config.yaml
experts_per_token: 4
moe_layers: [1, 2, 3, 4, 5, 6, 7, 8, 9, 10, 11]
routed_scale: 2.0
balance_bias: false
vocab_size: 8192
norm_eps: 1e-06
optimizer: "adamw"
beta1: 0.9
max_seq_len: 512
Below are experts of layer 4 (counted from 0) of a mixture-of-experts language model. Rows are named router (the router's row for the expert), down (a neuron's output weights, with its number) and show model dimensions 96-191. Each number is 128 + 24 x the weight over its row's rms, rounded and kept within 0 to 255.
Before each expert's rows: a language model's description of what the expert responds to. This comes from a sample of Wikipedia text that the model never trained on.

# expert 49
What it handles: Characters in plot/cast lists. Words for people and roles in plot summaries and cast lists, such as wife, friends, thieves, king, the, after his or her.
router [ 90 130  92 125 130 157 127  99 124 146 146 111 128 130 124 134 122 125 169 130 109 108  83 110 128 103 147 108  76 135 119 124 149 156 164 164 120 113 111 182 103 113 132 161 136  95 157 148 102  83 147 119 134  91 143 145 166  97 130 154 124 122 144 119 108 144 131 105 142 154  60 121  96 117 144 172 136 117  74 142 160  58 175  98 106 132 104 127 122 123 159  95 126 105  84 127]
down0 [106 124 123 127  92 157  71  88 134 120 155 125  87 150 150 125 137 138 119 109 143 113  93 128 138 114 123 100 161 127  87 102  94 131  78 116 129 104 133  87 109 132  91 118 117 173 170 123 120 111 136 141  99 160 150 109  80 149 142 111 107 155  74 153 148 120 139 121 143 137 147 166 108 120 122 121 182  99 150 103 100 189 118  84 135 117 139 139  97 132 166 153 147 157 140 134]
down1 [129 165 137 102 110 143  95 111 139 148 149 165 137  75 103 102 143 142 118 121  93 154 112  88 172 129 131 128  86  94 130 161 144 165 150 155 119 101 113 133 135 138 153 155 102  81 145  93 116 175 115 114 133  97 109 155 141  97 107 119 120 159 119 146 121 144 102 117 112 111 117 133 142 138 118 131  93 133 105 124 139  96 123  61 101 121 113 120 131  89 132 122 130 154 136 155]
down2 [102 171 135 165 155 111 110 156 158  98 144 175 137 139 128 131 112 132 120 107 159 122 124 153 114 119 133 136 108 133 145 124 167 113 128 107 105 129  91 131 130 111 115 127 127 186  85  96 114 130 125 126 131 170 128 141 135 106 121 114 134 114 104  90 154 122 171 101 123 119 135 140 107 119 123  86  99 148 117 115 146 132 143  87 124 145 129 104 129 136 140 118 154 119 130 139]
down3 [ 93 169 105  90 116 155  92 162 135 144 106 136 194 110 151 131 166 164  83 153 120 101 155 126 121 134 166 140  93  85  86 153 146 146  96 109 164  97 117 130 112 162 152 118 126 142 126 139  99 137 158 156 116 133 120 108 174  91 116 112 121 100 132 131 114 104 126 116 121 154 103 136 124 101 107 124 128 132 107  99 130 123 106 178 133  97 123  94 127 121 140 111 132 154 164 113]

# expert 5
What it handles: Sports scoring terms. Sports results vocabulary such as points, yards, round, touchdown, finals, lb, plus the word-piece ck in hat trick and Neckar.
router [118  93 128 166 139 155 126 120  99 156 119  98 131 125 121 114 166 151 150 114 152 124 109 152 146  85 138 120  97 105 148 141 143 136 147 162 158 125 191 105 121 128  81 142 139  78  79  78 129 125  92 145 149 156 153 141 144 117 103 165 142 122 107 128 117 142 149 105  99 140 148  93 155 149 114  99 144 147 159 139 130 113 153 144  73 144  75  64 151  95 127 108  91 138 113 128]
down0 [178 143 101 168  97 115 132 128 149 116 124 140 114 143 122 129 109 137 118 127 122 108  84 136 127 103 156 173 119  98 140  95 119 140 134 129 137 176 134 124 116 134 123 154 151 125 131 110 185 144 117 116 108 123 120 143 145 160 139 115 115 144 163 148 123 108 123 164 173 124 118 138 153 120 159 173 168 112 133 196 126 129 116 123 153 150 132 140 222 131 121 151 121 144 134 125]
down1 [125 133 127 134  49 133 127 112 105 157 136  90 110 126 127 116 175 185 135 152 122 168 134 142 129 133 126 110 156 110 139 124 122 138 116 142 136 110 147 136 154 152 101  71 150 112 118 122 124 144 121 153 117 134 150 160  83 136 130 149 125 123 105 111 135 107 112 137  98 167  84 129 117 151 112 126 139 107 136 126 139 143 114 130 145 150  79 124 127 147  91 101  85 130 105 137]
down2 [142  89 160 162 139 107 134 151  61 120  73 123 187 139 129 102 154 147 121 101 125 134 106 122 149 116 123 132 106 135 158 126 127 172 138  99 130 114 140 159 103 134 117 122  97 158  96 134 136 134 158 177 141 156 158 130 152 124 125 144 131 147 151 100 136 129 103 128 145 135  78  89 134 121 105 117 113 116 129 132 123 146 113 117 160 125  93 114 193 106 174 145 105  65 144 170]
down3 [152 112 151  80 134 147 131 145 118 159 140 153 138 121 189  86 132 115 141 119 108 117 139 100 122 105 114 120 119 135 137 104 160 102 130 123 132 156 114 116 112 128 130 128 103  94 145 130 126 103 154 162 120  83 132 123 126  71 150 143 147 126 149  92  97 105 101 105 128 124 169 159 123 106 167 123 150 114  74 117 160 121  97 113 119 133  80 101 161 154 132 156  95  93 152 133]

# expert 38
What it handles: Determiners and possessives. Articles and possessive pronouns opening a noun phrase after prepositions, such as the, its, his, their, plus possessive 's.
router [148 102 117 120 134  75 123 127 153 159 158 147 112 176 133 101 132 122 144 166 161 127 139 147 128 145 134 139 157  86 139 118 153  98 167 158 109 114 119 117 142  83 135 111 143  59 130 116 118 122  92 122 129 134 110 149 120 105 166 122 125 118 179  83 129 105 150 159 116 115 102 165 120 122 136 134 103 101 123 170 120 155 148 148 127 123 136 127 154 124 141 130 137 131  97 103]
down0 [124 164 105 118 112 110 102 142 121 123 127 117 156 139 130 118 184 119 124 118 131 114 118 140 168 146  88  84 122  81 168 128 139 154  98 162 176 121 137 169 156 120 163 167 106 121 137 115 144 101 164 127 109 134 143 124 122 143 154 163 123 114 147 114  96 100 121 133 122 141 142 118 118 157 108 127 164  81 117 136 105 101 158 144 153  92 114 142 132 157 143  78 147 128 150 126]
down1 [108 114  95  89 169 148 111 144 117 130 123 137 153 146 133 142 112  82  99 127 129 135 190 129 145 152 112 102 155 134 128 145 140 105 156 176 113  77 126 147 112 131 108 110 168  84 120 135 123 131  97 150 132 158 137 126 134 136 115 124 126 108 147 150 178 146 130 120 112 133 168 197 133 140 143 142 145 130 121 105 163 103  85  96  90 117 124 160 111 119 108 131 116 119 157 136]
down2 [ 85  91 120 119 111 128 110 146 131 111 114 145 116 131 157 124  89 155 154 137  95 140 144 116 138 122 119 122 161 163  73 102 156 146 152 145 122  99 142 152 164 106 131  97 103 134 150 122 147 103 120 120 125 114 111 134 107 150 161 141 147 130 107 143 132 153 125 164 111 129 148 112 119 143  85 107 101 114  99 154 160 120  97  84 119 151 176 183  64 170  89 138 142 156 184 126]
down3 [133 154 130 112 112 117 109 115 151 140 167 155 163 116 122 148  79 105 133  95 116 130 171 132 129 141  66 150 101  99 109 135 152 124 106 202 119 151 161 124 118 141 163 132 128 121  99 142 118 118 107 171 110 108 115 144 105  90 128 136 118 162 136 125 170  88 142 118 161 107 143 113  95  98 125 107 135 139 159 109 124 100 136 142 125 139 136 133 169 130 147 145 119 138 101 138]